config.yaml
n_layer: 10
d_model: 256
n_experts: 16
experts_per_token: 1
d_expert: 448
d_shared_expert: 0
activation: "squared_relu"
moe_layers: [1, 3, 5, 7, 9]
router_score: "softmax"
normalize_top_k: false
routed_scale: 1.0
balance_loss: 0.00406
balance_bias: false
init_std_router: 0.0398
lr_router: 0.000584
vocab_size: 16384
norm: "rmsnorm"
norm_eps: 1e-06
tie_embeddings: "early"
optimizer: "adamw"
lr: 0.00188
beta1: 0.9
beta2: 0.99
batch_tokens: 65536
seq_len: 2048
train_tokens: 368800000
steps: 5628
dataset: "wikipedia_en"
Below are experts of layer 5 (counted from 0) of a mixture-of-experts language model. Rows are named router (the router's row for the expert), up (a neuron's input weights, with its number), down (a neuron's output weights, with its number) and show model dimensions 0-255. Each number is 200 + 30 x the weight over its row's rms, rounded and kept within 0 to 999.
Before each expert's rows: "comes before" lists some tokens at least twice as common just after its tokens as in all text; "gets" lists some tokens that make up at least twice as much of what it gets as of all text. This comes from a sample of Wikipedia text that the model never trained on. Tokens count by the router's weight.

# expert 1
comes before: "|", "1", "The", "-", "9", "8"
gets: " \"", " =\n\n", "/", "–", " |\n", " "
router,239,154,199,235,173,227,193,229,206,186,160,183,258,161,173,252,200,206,180,222,217,183,222,159,189,164,215,185,211,175,236,236,188,231,190,217,229,300,219,239,200,214,260,178,183,211,172,210,218,236,159,199,150,280,224,190,219,196,249,224,227,175,204,199,158,215,173,206,235,155,196,230,185,166,142,211,183,227,255,178,219,210,131,170,164,201,223,227,170,184,143,189,220,240,163,233,160,174,179,140,201,281,198,214,241,228,198,225,215,235,210,166,245,207,191,221,211,182,193,201,208,206,163,192,196,240,193,235,187,192,186,172,214,186,177,204,172,198,205,194,205,186,244,217,223,173,222,194,192,157,169,169,175,210,215,217,185,192,206,138,206,197,220,199,186,178,199,173,237,221,193,260,212,220,188,224,192,231,166,233,180,166,189,213,248,194,168,238,210,228,225,175,212,197,170,246,236,236,218,190,206,166,151,265,172,178,152,173,189,248,200,181,168,167,155,127,217,234,223,206,170,241,252,266,192,142,174,216,170,172,151,183,233,208,207,161,189,242,207,225,189,168,171,223,182,155,211,148,165,222,211,203,178,201,252,209
up10,218,214,226,169,148,159,196,124,193,187,157,213,199,186,156,220,202,205,153,245,212,175,219,198,153,208,207,206,202,186,240,241,212,215,180,208,183,131,205,204,185,198,235,164,171,203,185,206,207,201,214,202,171,209,188,161,193,97,217,235,223,256,228,237,206,214,244,169,239,209,214,230,114,185,188,252,222,200,232,239,226,164,187,215,223,227,159,174,181,178,160,212,206,228,218,213,193,240,127,201,186,221,171,206,195,177,138,245,157,197,187,196,140,205,245,193,214,182,212,134,252,153,196,200,186,216,148,240,183,142,190,198,205,212,189,210,179,231,186,180,217,226,197,211,176,161,180,176,204,211,198,239,194,210,208,220,186,238,223,183,208,187,196,180,175,168,191,242,188,143,234,199,251,214,195,184,228,195,230,180,191,200,215,216,227,189,204,198,185,162,208,189,208,199,153,183,178,213,171,179,164,187,144,174,242,175,214,187,208,231,202,188,217,243,244,171,155,157,159,172,159,219,220,183,220,225,215,210,212,167,195,216,197,186,281,204,156,155,163,199,147,224,240,222,277,216,266,220,168,162,191,265,241,158,227,253
down10,208,193,202,158,189,219,184,185,185,176,210,185,227,224,218,242,201,202,245,164,216,175,225,178,208,196,214,231,209,180,227,196,185,170,211,172,191,216,199,253,281,234,203,256,192,249,200,228,200,218,202,215,178,267,134,179,270,229,222,220,247,186,178,200,204,208,193,259,202,148,170,184,211,212,190,193,212,190,186,146,191,183,188,238,249,141,195,226,189,195,151,192,156,141,159,228,204,160,242,232,217,224,249,212,118,204,179,227,167,185,204,187,208,157,186,189,143,151,183,248,158,155,208,178,204,176,214,231,165,219,206,187,194,226,196,181,174,222,209,219,232,212,160,214,234,190,214,201,230,211,125,186,169,216,201,172,200,259,203,200,245,212,152,225,174,162,181,276,183,219,173,230,153,243,193,190,216,174,172,188,221,148,217,222,163,202,209,191,233,216,242,224,174,142,244,205,249,197,185,281,185,220,214,192,167,202,257,212,177,237,168,209,226,175,142,195,174,219,180,175,236,211,203,203,211,229,235,168,227,227,197,154,195,216,201,132,225,188,226,171,209,207,136,259,233,220,187,187,205,190,192,245,218,220,226,167
up11,206,195,218,193,208,216,202,183,185,169,183,235,236,206,215,231,261,248,238,200,212,199,164,169,204,203,225,207,190,209,215,225,157,173,163,169,215,231,175,209,261,205,182,218,232,208,190,262,210,163,205,170,224,134,207,186,202,249,175,185,189,181,169,217,218,236,225,146,175,127,209,226,259,217,168,191,251,231,166,218,195,173,204,215,206,191,210,241,246,259,212,257,226,172,216,126,282,240,200,212,153,202,211,171,193,184,226,187,241,235,174,137,232,212,219,237,178,186,240,199,230,149,185,196,205,112,232,155,156,184,191,198,168,198,207,193,177,182,162,218,236,197,163,198,209,200,178,228,215,183,195,247,217,187,194,206,179,288,216,243,158,183,221,167,247,192,161,188,201,183,177,215,207,189,223,193,217,163,201,216,185,218,194,201,192,185,193,169,246,191,223,123,210,207,198,189,131,204,179,263,210,226,205,208,207,185,202,167,219,220,170,179,222,175,201,176,236,157,194,144,202,199,197,227,237,201,270,184,148,150,185,258,233,164,209,219,232,220,201,157,179,212,199,139,204,134,186,197,174,175,166,210,203,174,176,231
down11,174,177,209,186,208,241,191,142,169,147,207,238,206,201,186,207,216,208,206,230,218,245,196,229,200,239,121,218,249,195,219,179,215,203,208,171,171,182,132,153,206,191,185,192,151,144,223,196,196,199,193,185,208,206,184,154,182,181,211,171,150,213,203,210,159,162,233,227,187,158,212,151,224,201,221,182,254,221,222,261,182,192,197,188,184,231,239,230,225,249,274,213,191,190,207,213,232,168,186,205,152,179,186,206,212,189,222,220,201,205,183,219,194,225,177,183,175,154,182,203,258,194,244,163,208,185,212,196,181,125,280,197,217,244,197,213,233,174,239,188,210,205,177,226,249,177,185,160,204,208,230,197,221,144,182,243,244,214,188,225,239,265,218,166,130,215,203,200,186,229,165,239,209,169,176,127,214,239,188,220,185,209,223,220,187,163,198,212,179,173,186,184,152,162,174,159,183,172,199,221,176,216,247,200,205,160,179,182,182,189,239,216,202,211,223,182,254,139,213,261,226,233,164,141,215,208,212,171,193,190,183,204,161,191,211,267,223,209,240,218,185,236,159,197,241,218,120,212,265,167,183,186,161,247,194,172
up12,218,198,234,173,198,155,155,181,185,174,193,210,184,188,207,184,180,234,207,243,242,151,178,236,148,198,215,185,204,186,183,192,192,198,194,161,188,198,196,165,171,157,188,170,237,162,241,196,157,220,185,190,173,177,191,208,237,231,208,272,207,275,225,217,244,240,185,236,196,197,194,175,184,172,239,186,243,176,195,203,210,172,184,174,186,191,219,221,232,244,221,198,163,174,191,198,211,206,236,184,223,193,141,184,240,174,183,206,148,167,229,254,181,194,261,210,304,170,190,145,206,195,193,221,222,208,211,134,177,217,235,211,152,184,141,184,228,197,208,144,187,212,207,202,242,259,147,257,229,198,165,255,207,200,152,201,102,171,228,176,221,241,222,199,260,223,196,108,151,204,186,210,245,185,233,206,231,189,182,208,179,211,172,174,231,186,205,208,181,196,157,225,223,177,200,206,198,137,240,214,190,217,187,183,188,211,198,221,245,158,259,212,167,174,201,268,205,189,197,208,195,237,249,207,169,227,185,192,199,188,210,250,186,211,185,240,196,197,152,202,191,239,195,197,251,185,226,267,217,209,173,189,175,189,209,198
down12,202,200,160,216,204,203,207,235,206,234,251,199,256,153,218,252,179,173,190,185,240,215,187,175,276,190,213,200,177,216,159,165,191,173,203,241,223,168,220,220,199,237,158,191,141,219,180,163,216,195,195,171,247,173,136,128,238,263,230,235,153,208,175,186,194,170,158,205,163,190,198,209,174,150,215,196,218,202,178,194,237,217,242,192,168,219,203,177,199,157,164,204,179,188,211,264,180,156,242,156,249,170,232,189,174,197,249,175,158,237,234,239,229,228,207,173,178,197,259,196,193,214,183,196,218,186,234,212,216,211,220,161,188,216,161,194,244,228,229,191,175,216,232,193,217,244,120,220,228,199,173,196,202,163,188,195,173,215,209,164,179,149,204,232,219,184,226,212,128,229,161,221,180,193,188,193,232,200,268,171,251,218,244,223,189,121,219,246,208,171,133,166,169,171,216,218,212,224,228,244,185,193,214,155,209,172,222,221,263,191,204,209,196,162,214,246,228,227,210,209,140,201,167,223,222,215,191,226,181,222,180,236,188,228,188,167,226,175,193,250,172,248,191,186,187,194,167,158,213,203,175,166,198,146,206,232
up13,194,215,192,189,226,167,201,121,201,182,210,198,122,239,202,219,239,185,194,270,157,205,190,167,226,247,221,149,206,176,240,237,189,208,280,207,210,172,162,219,168,140,214,158,183,187,158,266,144,140,220,144,188,203,220,176,223,181,152,226,233,150,193,222,203,225,190,207,214,188,177,161,186,191,189,197,233,182,160,201,180,189,178,219,206,211,244,194,226,192,190,205,210,167,265,185,228,242,140,192,236,244,195,186,196,185,197,193,279,206,165,210,234,247,185,186,206,255,192,219,222,190,218,250,196,169,207,218,185,261,190,189,185,165,217,199,197,201,203,181,187,128,202,171,170,251,176,210,259,218,207,157,191,228,231,209,176,208,162,200,218,197,164,189,197,201,236,203,214,189,205,190,179,206,224,157,224,189,187,235,236,234,166,224,204,214,165,195,242,150,173,212,211,210,200,248,226,176,201,267,200,177,262,157,161,199,145,173,223,220,149,145,190,238,205,175,179,179,258,175,212,187,227,188,206,222,258,166,222,245,192,227,189,227,221,160,200,188,219,230,171,236,163,209,218,171,149,185,192,232,161,186,216,206,197,143
down13,201,189,203,187,202,172,217,168,203,202,188,165,218,235,233,167,165,248,221,165,226,202,211,208,190,191,192,194,267,242,124,189,225,167,246,152,161,218,203,179,136,161,207,182,187,168,138,244,174,213,237,232,238,186,160,174,183,195,142,182,187,255,250,192,258,165,227,204,180,193,160,232,220,231,193,201,238,254,180,177,198,201,200,168,192,153,191,187,202,191,237,151,233,218,176,181,165,238,232,178,251,170,153,214,207,168,151,161,217,226,179,181,157,154,228,216,188,168,188,187,206,168,148,206,207,178,209,207,165,201,163,200,151,192,243,206,180,155,179,162,213,242,226,193,206,177,207,192,265,201,150,174,207,196,208,221,190,187,260,199,164,171,183,230,237,216,195,203,182,231,201,194,235,202,183,224,218,150,196,183,150,220,172,230,167,254,235,210,220,190,213,186,153,238,194,244,207,217,134,229,161,223,191,204,151,220,186,253,200,220,219,173,170,181,140,174,211,219,213,161,284,196,190,194,115,179,172,193,202,173,164,180,246,187,221,222,190,212,180,149,151,188,189,173,216,182,199,216,213,165,235,227,257,191,237,195

# expert 4
comes before: "0", " |", "–", "1", "2", "9"
gets: "0", "2", "1", "3", "5", "9"
router,235,175,213,195,223,195,194,171,234,178,226,204,225,149,185,184,204,220,156,188,166,215,194,168,204,156,217,162,201,163,198,208,241,258,175,238,239,203,161,156,208,218,227,161,185,236,206,174,207,167,193,239,167,170,183,174,246,185,234,212,238,202,152,189,140,180,207,225,215,177,204,217,192,226,198,259,143,189,205,229,242,168,251,175,233,223,176,160,202,197,224,208,172,187,167,145,198,151,192,182,231,258,190,198,183,154,175,154,183,190,217,245,250,225,206,221,179,202,207,194,161,179,187,227,237,182,248,220,133,159,223,187,158,175,214,209,182,172,205,178,201,214,218,251,208,238,213,232,205,218,165,198,225,213,195,177,220,148,185,132,198,228,137,137,160,232,162,190,173,134,250,231,234,244,174,215,225,185,241,204,198,168,173,198,261,200,234,235,218,183,199,235,214,211,181,196,157,165,188,162,207,188,234,170,166,213,174,191,151,247,187,183,192,221,182,211,197,230,248,201,235,159,264,237,222,181,239,144,179,216,251,218,227,181,174,196,223,146,218,228,198,276,184,197,208,241,197,214,207,165,258,165,172,183,170,200
up11,197,192,197,226,186,187,222,146,235,177,199,261,171,166,171,159,214,255,217,201,208,237,271,205,226,218,196,184,217,154,204,193,185,183,154,153,226,211,193,257,209,161,164,179,212,229,167,208,201,183,243,240,191,126,220,176,162,206,116,196,147,158,242,208,220,210,192,128,229,202,190,185,134,159,204,216,183,208,140,212,238,191,163,239,181,183,199,202,195,217,173,173,198,219,264,234,213,241,152,269,196,209,153,209,176,179,213,231,264,200,202,154,193,215,264,198,208,202,191,194,217,225,217,191,172,205,162,214,211,187,144,179,210,210,240,246,185,171,219,206,271,149,231,215,206,242,184,182,207,181,202,197,213,278,182,189,170,196,198,244,211,225,186,197,189,182,189,131,173,229,234,211,226,219,196,209,205,220,209,198,230,244,171,211,226,193,188,194,259,196,162,187,211,189,177,188,217,206,129,243,207,160,179,199,207,182,220,254,194,192,183,226,202,229,221,193,217,256,162,153,222,183,222,193,226,167,195,201,247,214,192,168,178,128,158,217,194,256,182,212,207,168,200,172,185,225,160,206,128,201,187,189,229,235,182,187
down11,219,199,172,184,228,229,231,249,207,216,179,164,213,189,168,191,225,169,237,219,156,228,203,222,191,169,198,159,205,229,166,185,216,224,195,213,191,239,168,194,205,165,199,153,239,160,244,160,231,247,166,190,199,207,252,203,167,218,183,198,193,262,285,232,193,156,209,212,196,211,191,169,220,175,214,223,169,190,193,181,201,248,187,221,189,233,206,192,205,206,182,155,219,166,217,208,239,216,200,192,215,238,160,239,172,153,168,192,199,213,154,203,177,206,209,185,148,193,160,170,259,214,209,159,182,195,199,177,195,155,141,161,229,171,218,195,209,223,280,200,158,162,208,188,142,194,185,206,214,243,196,211,255,174,197,190,186,182,182,153,159,128,199,260,259,210,211,186,229,150,212,264,198,157,173,176,151,217,179,233,161,223,169,193,153,239,204,191,240,253,205,240,200,240,223,196,192,184,221,186,160,121,260,129,183,137,179,233,191,211,216,200,160,161,197,219,202,237,133,194,217,220,217,169,193,147,161,179,217,192,179,200,185,209,230,219,216,221,195,176,170,192,221,234,169,206,169,147,205,203,187,231,193,173,264,184
up12,179,176,166,177,180,219,210,201,188,225,227,221,199,183,127,198,191,230,155,193,193,242,148,220,207,211,209,197,243,265,220,206,206,166,159,190,180,217,160,223,241,230,260,166,195,236,216,185,184,205,184,226,232,198,215,230,177,247,215,188,228,159,187,223,223,184,230,189,220,230,211,208,164,184,232,231,211,264,169,168,214,205,135,204,224,253,170,221,197,204,197,213,229,180,206,166,261,210,141,190,244,206,162,153,262,177,210,95,218,216,208,164,188,206,238,191,213,196,239,178,254,181,194,164,196,215,188,247,239,198,174,211,207,167,213,156,181,188,200,211,132,170,140,214,204,162,158,167,162,187,241,200,202,210,127,237,193,211,252,212,152,214,152,192,234,214,170,146,198,165,211,146,226,232,189,144,160,212,220,189,152,195,242,220,196,217,234,233,199,218,198,180,179,239,173,253,148,215,227,151,194,212,185,200,216,258,225,185,233,205,175,201,186,213,160,166,210,174,225,200,173,207,206,210,178,127,213,219,194,226,187,186,252,155,160,205,198,243,212,184,206,171,203,208,168,154,148,206,204,171,205,206,240,189,247,190
down12,158,249,208,198,205,202,176,254,192,223,218,171,194,160,192,198,218,225,178,199,135,225,158,172,210,208,189,215,155,245,249,191,195,143,183,222,223,210,178,180,189,217,217,213,165,228,201,202,195,222,193,174,236,193,163,201,202,144,208,210,218,235,174,219,182,182,281,176,205,142,175,192,226,198,253,236,201,170,195,211,212,205,213,252,189,224,176,194,250,228,159,188,196,193,191,219,170,197,168,170,254,192,245,202,187,152,166,195,214,164,199,175,177,236,226,149,199,129,199,188,208,201,164,206,205,202,210,195,269,218,264,229,200,187,146,200,175,200,144,237,232,227,144,184,241,189,182,203,212,162,230,245,193,153,225,171,239,205,175,183,185,217,257,228,219,184,206,173,179,189,203,205,200,208,165,165,200,219,128,235,185,192,173,198,232,203,228,235,178,209,124,196,199,225,178,193,238,182,173,153,255,232,226,224,216,148,147,152,220,249,159,199,142,249,229,155,217,190,213,188,191,188,168,206,271,208,196,198,205,197,148,196,241,244,203,225,237,196,204,244,235,207,193,261,166,208,199,168,213,155,210,138,215,204,189,276
up13,180,174,176,170,172,231,166,188,211,161,252,185,226,171,207,224,162,151,143,220,235,210,147,195,182,199,237,227,255,216,185,233,179,126,151,166,196,181,197,126,237,189,177,219,222,184,196,173,271,238,190,186,174,180,198,189,200,215,181,267,197,220,198,189,174,223,213,203,217,211,235,158,222,203,214,162,205,154,225,228,205,189,219,180,210,238,213,182,197,197,235,234,180,217,177,257,189,192,191,217,166,236,183,171,214,197,207,180,226,181,198,214,135,205,298,213,177,169,192,194,224,196,219,214,214,156,242,205,226,241,160,180,199,170,237,165,174,205,228,245,187,177,180,194,173,199,200,203,164,183,220,202,204,198,130,222,227,208,217,207,242,187,196,204,221,162,162,245,245,210,209,227,228,173,159,202,197,230,234,159,244,223,225,238,220,242,251,207,238,225,202,195,221,212,210,221,211,165,123,186,225,241,182,287,188,190,219,226,190,157,188,201,231,229,196,151,219,179,184,181,209,269,155,228,119,197,226,183,248,189,217,169,202,211,237,179,202,162,206,205,238,216,217,143,220,143,229,160,229,185,154,239,249,199,196,235
down13,219,222,180,197,214,163,226,200,201,193,163,232,201,190,229,243,214,116,206,228,203,178,188,199,131,154,166,179,220,250,231,187,183,210,208,145,217,229,150,255,220,232,168,238,191,171,222,214,182,183,188,236,204,255,168,247,224,177,240,199,253,256,190,200,193,228,198,232,237,182,215,202,208,176,225,176,185,124,213,207,190,189,223,184,229,231,193,160,153,217,196,181,199,197,190,160,180,176,206,198,214,168,176,196,179,187,264,239,230,157,192,136,192,199,246,180,207,161,239,202,183,135,194,144,207,183,167,256,173,210,150,180,189,238,175,170,239,183,207,236,217,235,181,202,187,251,242,216,156,182,144,213,214,204,200,192,160,227,161,223,221,185,189,228,170,184,175,234,283,223,164,213,195,246,235,183,97,158,207,175,217,234,162,189,186,245,201,249,189,179,202,231,183,193,161,178,203,266,206,146,224,213,162,182,173,182,168,211,206,204,240,215,255,188,195,210,207,194,234,146,181,244,215,162,205,249,161,177,182,179,220,188,181,234,241,167,216,191,215,177,198,225,166,206,226,210,228,203,227,177,214,244,199,188,215,175
up14,167,204,185,198,160,230,170,223,199,231,159,147,197,173,181,222,165,192,151,217,203,204,220,175,154,222,174,269,168,173,215,213,188,232,232,216,196,214,201,240,187,197,223,238,182,161,196,241,235,164,215,141,232,134,243,216,171,212,172,202,211,199,177,234,158,230,210,183,212,248,173,212,127,199,191,205,266,227,193,203,228,165,178,209,234,211,231,212,212,174,158,216,268,192,184,167,180,211,183,222,208,247,186,192,188,208,218,177,202,217,196,218,187,241,190,196,245,200,205,205,156,225,197,238,241,193,238,227,205,259,200,195,168,146,187,206,247,222,198,193,184,158,196,200,232,215,176,178,181,150,195,205,162,234,198,280,168,215,195,219,228,237,192,185,211,211,146,185,195,185,180,152,221,229,189,192,242,240,226,154,217,188,199,195,186,209,225,179,190,157,232,143,220,219,168,175,178,211,209,233,249,221,179,223,227,250,194,190,197,146,219,249,156,193,184,109,217,168,181,178,177,230,196,188,232,201,183,253,194,193,123,184,155,202,231,231,156,212,223,246,106,184,195,130,216,247,136,243,225,207,206,212,207,213,192,231
down14,230,230,216,220,147,208,163,185,196,193,197,191,199,208,186,175,237,256,203,212,216,259,217,176,163,162,226,246,172,230,185,241,158,239,254,191,224,203,164,214,225,176,198,231,189,207,244,203,188,182,203,213,185,204,166,161,174,210,230,195,192,209,153,155,175,199,225,224,191,209,171,168,222,190,194,207,221,198,201,193,159,167,253,156,183,176,190,226,215,215,235,187,198,181,167,203,221,257,174,280,179,148,209,169,228,201,195,202,146,181,207,284,222,202,207,193,264,205,234,199,209,198,181,186,230,200,195,201,166,176,250,189,145,223,209,155,194,234,214,239,211,219,255,223,227,214,175,190,205,201,167,202,180,245,197,201,219,266,160,180,161,186,164,192,153,226,234,228,207,186,253,126,266,156,253,190,241,222,174,203,222,147,203,257,195,211,240,164,192,214,198,185,188,246,175,259,177,193,262,201,193,243,238,188,213,247,200,235,208,226,241,221,188,224,164,157,258,173,187,200,269,234,198,218,229,170,157,249,200,231,269,181,226,169,202,190,217,160,189,174,206,225,171,221,195,233,222,234,246,198,185,193,152,209,157,181

# expert 0
comes before: "–", ",", " |", " was", ")\n", ")"
gets: " he", "5", "6", " He", "4", "8"
router,188,191,182,162,197,204,216,173,194,195,239,210,193,225,228,153,220,246,171,193,253,181,192,192,213,218,236,205,172,191,198,173,177,146,189,181,164,192,185,161,209,189,206,240,204,162,163,166,219,219,131,138,227,199,181,174,163,207,188,169,235,183,286,172,220,146,214,221,241,229,222,227,185,239,228,233,179,169,211,225,173,192,195,256,144,243,227,204,196,183,193,202,193,152,147,199,192,246,164,224,214,185,169,201,162,226,238,170,194,213,205,199,224,170,214,184,233,217,250,215,148,226,229,216,149,194,208,223,213,141,168,222,231,205,206,222,143,213,182,189,258,164,238,217,209,175,201,186,217,194,189,193,153,193,232,253,226,222,185,247,200,208,238,143,202,268,157,139,163,141,175,171,171,212,212,158,218,193,161,175,211,175,215,179,186,210,149,229,165,267,202,210,233,181,213,248,191,204,172,218,252,206,220,181,242,208,219,147,168,165,218,245,201,258,231,179,220,265,226,176,231,211,194,208,201,208,216,192,198,256,268,191,197,207,148,257,182,182,282,230,236,225,175,208,190,200,210,210,192,204,165,204,202,173,197,201
up10,219,240,218,224,167,172,212,232,263,173,256,183,230,202,166,212,158,230,176,217,186,168,242,230,235,238,164,202,163,154,205,241,198,201,198,227,186,253,212,216,198,163,262,171,188,227,190,218,224,214,233,228,186,209,228,205,205,196,207,197,186,214,198,202,207,140,168,203,233,163,195,153,178,163,254,216,203,215,168,227,175,240,266,170,193,252,219,226,213,174,256,197,156,178,197,174,201,217,148,212,202,175,219,196,243,175,195,188,204,211,251,163,197,245,217,190,267,216,176,225,165,171,182,241,174,223,237,158,176,247,193,187,166,180,189,223,195,197,189,203,212,104,239,175,209,182,199,198,163,171,174,220,250,147,188,249,218,190,226,163,185,169,179,217,146,204,211,159,164,196,175,160,210,202,223,199,216,226,238,170,159,194,232,182,193,174,231,203,210,200,244,177,235,201,204,190,191,195,221,212,234,206,172,228,78,219,218,258,188,209,151,205,203,134,215,235,176,206,213,161,207,227,224,201,249,225,201,228,250,190,133,165,220,216,223,161,264,177,198,187,212,200,233,236,219,232,138,215,182,231,204,227,164,195,209,217
down10,201,227,186,187,176,242,176,218,225,218,223,266,243,201,173,171,186,191,231,189,187,218,158,217,167,167,170,265,181,210,192,190,162,159,242,266,157,213,197,183,215,237,225,214,184,146,225,216,221,250,197,165,215,185,273,263,227,203,230,183,224,221,132,195,188,222,195,163,233,236,193,261,178,197,252,209,216,177,167,208,219,215,218,192,212,201,177,147,167,231,189,205,202,210,187,140,160,166,138,191,216,154,175,265,219,211,159,218,163,282,180,206,202,201,194,192,188,224,151,206,235,178,228,180,230,207,215,227,170,219,229,201,188,205,159,224,178,127,214,239,175,248,168,234,235,230,223,118,144,197,191,210,238,211,186,186,248,181,212,217,186,231,222,156,193,160,207,135,191,173,190,208,174,234,205,154,209,216,227,202,181,224,179,194,192,173,206,184,196,206,193,169,240,198,180,176,151,196,230,210,200,223,209,172,202,181,254,237,132,246,201,197,188,211,226,164,125,223,177,219,173,228,216,210,261,222,209,161,215,209,166,163,194,189,263,216,170,169,180,223,252,224,238,244,191,193,183,190,200,176,204,197,185,205,210,186
up11,248,199,197,209,224,202,170,178,175,172,239,229,161,217,194,233,205,217,245,209,188,180,264,176,188,180,159,238,184,192,206,171,157,187,238,244,133,250,237,204,208,191,232,146,252,252,215,228,203,250,233,217,190,185,209,171,190,220,231,191,219,182,154,182,229,186,180,253,190,161,183,172,165,151,235,240,222,190,192,231,191,223,233,170,253,211,174,199,194,187,258,176,183,243,212,167,215,211,234,183,179,156,204,206,157,154,223,184,207,204,218,162,234,222,195,227,253,227,236,221,226,124,222,197,256,194,207,136,159,204,206,167,182,140,254,186,174,187,251,171,139,208,171,169,227,201,195,200,215,225,186,215,252,247,174,199,166,186,209,188,188,177,188,208,162,191,181,267,211,224,196,190,237,228,229,196,189,213,217,196,194,190,166,217,267,159,205,123,221,153,220,167,162,203,196,237,186,250,224,197,175,213,204,181,178,213,214,200,195,160,111,209,240,200,218,160,168,167,197,173,202,213,195,214,223,242,190,181,207,212,164,225,193,192,172,191,213,177,172,196,228,229,168,215,181,120,153,195,231,218,238,130,215,192,176,224
down11,186,208,168,157,218,246,195,235,193,185,121,220,153,204,199,186,192,177,212,219,197,167,208,204,190,227,222,192,194,251,176,179,253,173,166,241,175,224,208,189,215,259,193,143,171,228,168,166,195,248,266,173,206,187,204,199,202,208,214,272,204,191,167,176,207,219,182,176,175,228,184,181,193,139,195,208,181,212,223,206,199,225,232,296,248,193,150,208,219,183,195,195,227,174,213,199,160,216,268,185,182,220,186,228,188,214,230,180,164,170,223,175,231,201,182,224,171,202,239,235,223,202,187,221,241,157,224,155,190,188,172,176,178,221,228,181,128,239,169,194,182,240,228,168,254,241,193,206,226,170,119,187,119,169,195,229,201,172,214,212,168,163,210,191,218,176,216,238,216,216,228,199,181,235,187,218,215,212,210,192,193,153,203,221,209,242,147,215,198,208,164,250,177,156,181,238,223,233,167,171,236,208,170,144,162,179,233,205,217,224,246,237,237,166,188,213,177,155,247,170,195,244,184,150,195,156,183,180,198,202,174,213,189,194,172,167,251,222,174,191,220,198,206,227,199,224,228,212,146,218,192,148,133,162,166,139
up12,186,210,249,177,188,180,266,211,199,205,171,216,212,195,171,175,205,204,232,220,181,235,216,153,198,203,212,236,197,147,196,247,214,224,191,169,185,216,243,196,215,183,182,227,213,244,218,186,216,176,177,202,143,186,182,263,224,144,188,186,135,181,226,246,200,204,210,154,238,197,208,224,211,178,187,192,240,193,171,189,206,192,190,176,167,204,225,144,189,235,204,242,248,181,201,167,210,229,208,202,239,175,174,210,187,214,207,207,174,186,193,173,240,253,158,208,160,206,160,178,228,163,149,252,185,186,200,244,148,212,206,228,281,165,219,176,244,196,200,170,164,259,203,160,199,203,130,232,212,205,210,203,184,220,215,180,161,189,268,173,218,194,161,156,160,213,242,174,253,172,252,209,242,157,228,169,167,209,173,202,158,212,183,202,184,252,215,151,209,196,165,188,185,217,165,156,245,249,202,155,247,121,222,238,179,214,145,231,190,168,182,210,209,213,186,233,227,138,173,227,200,205,212,144,256,239,195,219,196,179,203,182,204,205,201,235,208,189,210,123,206,188,227,150,205,202,241,163,196,239,227,262,195,202,233,177
down12,107,155,165,184,159,242,215,244,184,172,188,181,219,202,182,173,190,192,225,245,180,199,207,167,237,193,184,192,220,177,218,188,249,221,217,210,196,234,185,197,229,214,238,226,209,225,197,143,168,264,209,278,163,269,218,189,193,199,191,161,199,196,247,150,207,168,218,199,235,224,163,199,155,219,173,158,244,214,227,169,193,157,247,212,232,284,176,186,170,225,228,237,234,206,150,150,211,182,162,200,210,219,153,199,232,175,177,225,177,192,166,207,174,267,155,245,222,163,257,196,228,237,168,170,178,182,173,255,209,224,192,200,201,189,254,200,180,211,214,178,194,226,205,188,161,223,187,174,270,197,136,182,167,198,230,214,173,180,188,194,215,212,202,229,255,195,251,120,209,143,204,223,191,217,187,259,206,211,177,224,211,191,175,220,182,188,199,228,189,223,211,148,219,184,194,185,185,260,233,231,160,190,250,273,206,234,141,203,190,181,176,215,159,163,185,229,208,195,225,202,239,219,209,191,203,230,224,167,202,214,218,171,157,175,190,191,213,200,217,231,271,200,185,213,172,230,197,198,202,212,173,173,232,223,185,208
up13,218,219,182,197,207,257,250,232,158,199,171,238,165,200,192,220,148,176,251,180,228,191,211,156,182,171,219,188,208,184,224,226,179,235,193,197,234,183,157,215,169,145,212,212,253,203,213,207,162,166,224,192,147,193,170,256,144,225,189,214,239,226,153,220,182,211,175,245,187,221,216,176,209,233,243,219,152,193,205,179,171,253,231,164,224,198,275,173,235,218,227,259,198,217,185,232,241,176,221,244,238,175,202,258,227,199,145,164,177,210,218,212,179,194,148,172,204,200,178,208,234,186,185,194,270,181,248,252,152,197,207,240,250,203,212,219,219,153,195,204,166,166,190,218,206,188,198,192,208,222,214,306,232,197,177,231,184,177,199,199,158,188,151,154,235,164,277,181,175,196,163,221,262,199,185,168,167,164,147,209,266,224,232,273,215,217,174,176,226,195,164,225,190,215,235,185,207,160,240,217,203,235,224,194,197,231,151,160,169,192,177,195,251,148,218,229,171,191,180,195,198,182,181,207,238,167,226,237,216,217,150,203,204,171,194,214,196,237,212,214,211,170,203,215,224,212,169,198,219,229,209,214,188,205,183,173
down13,242,209,227,104,176,225,199,235,215,222,213,213,189,205,245,213,212,223,231,161,173,178,153,188,152,208,211,230,195,175,192,142,226,203,181,195,224,207,183,191,193,167,185,205,143,187,237,220,190,187,226,208,210,195,158,209,203,179,216,207,176,211,202,192,218,196,207,180,218,204,195,182,208,230,215,202,178,211,227,192,143,206,262,217,226,198,155,149,157,277,209,181,217,241,205,191,251,158,245,165,238,186,179,263,232,174,209,181,173,199,239,182,177,215,186,170,210,208,255,210,148,152,193,238,197,224,279,232,154,195,259,177,210,202,157,221,174,206,262,227,197,194,131,208,256,151,184,213,260,228,160,196,194,204,202,268,181,283,205,149,177,195,229,167,256,205,169,187,152,207,161,218,244,183,152,219,147,222,170,202,171,219,240,189,217,219,204,186,201,161,219,211,163,181,206,210,223,212,207,203,209,196,183,210,159,217,192,230,227,265,209,209,198,226,206,197,169,134,215,226,195,163,241,207,217,186,147,200,259,202,202,248,280,201,190,212,212,201,180,199,177,217,221,209,233,243,238,264,209,200,207,191,209,222,220,223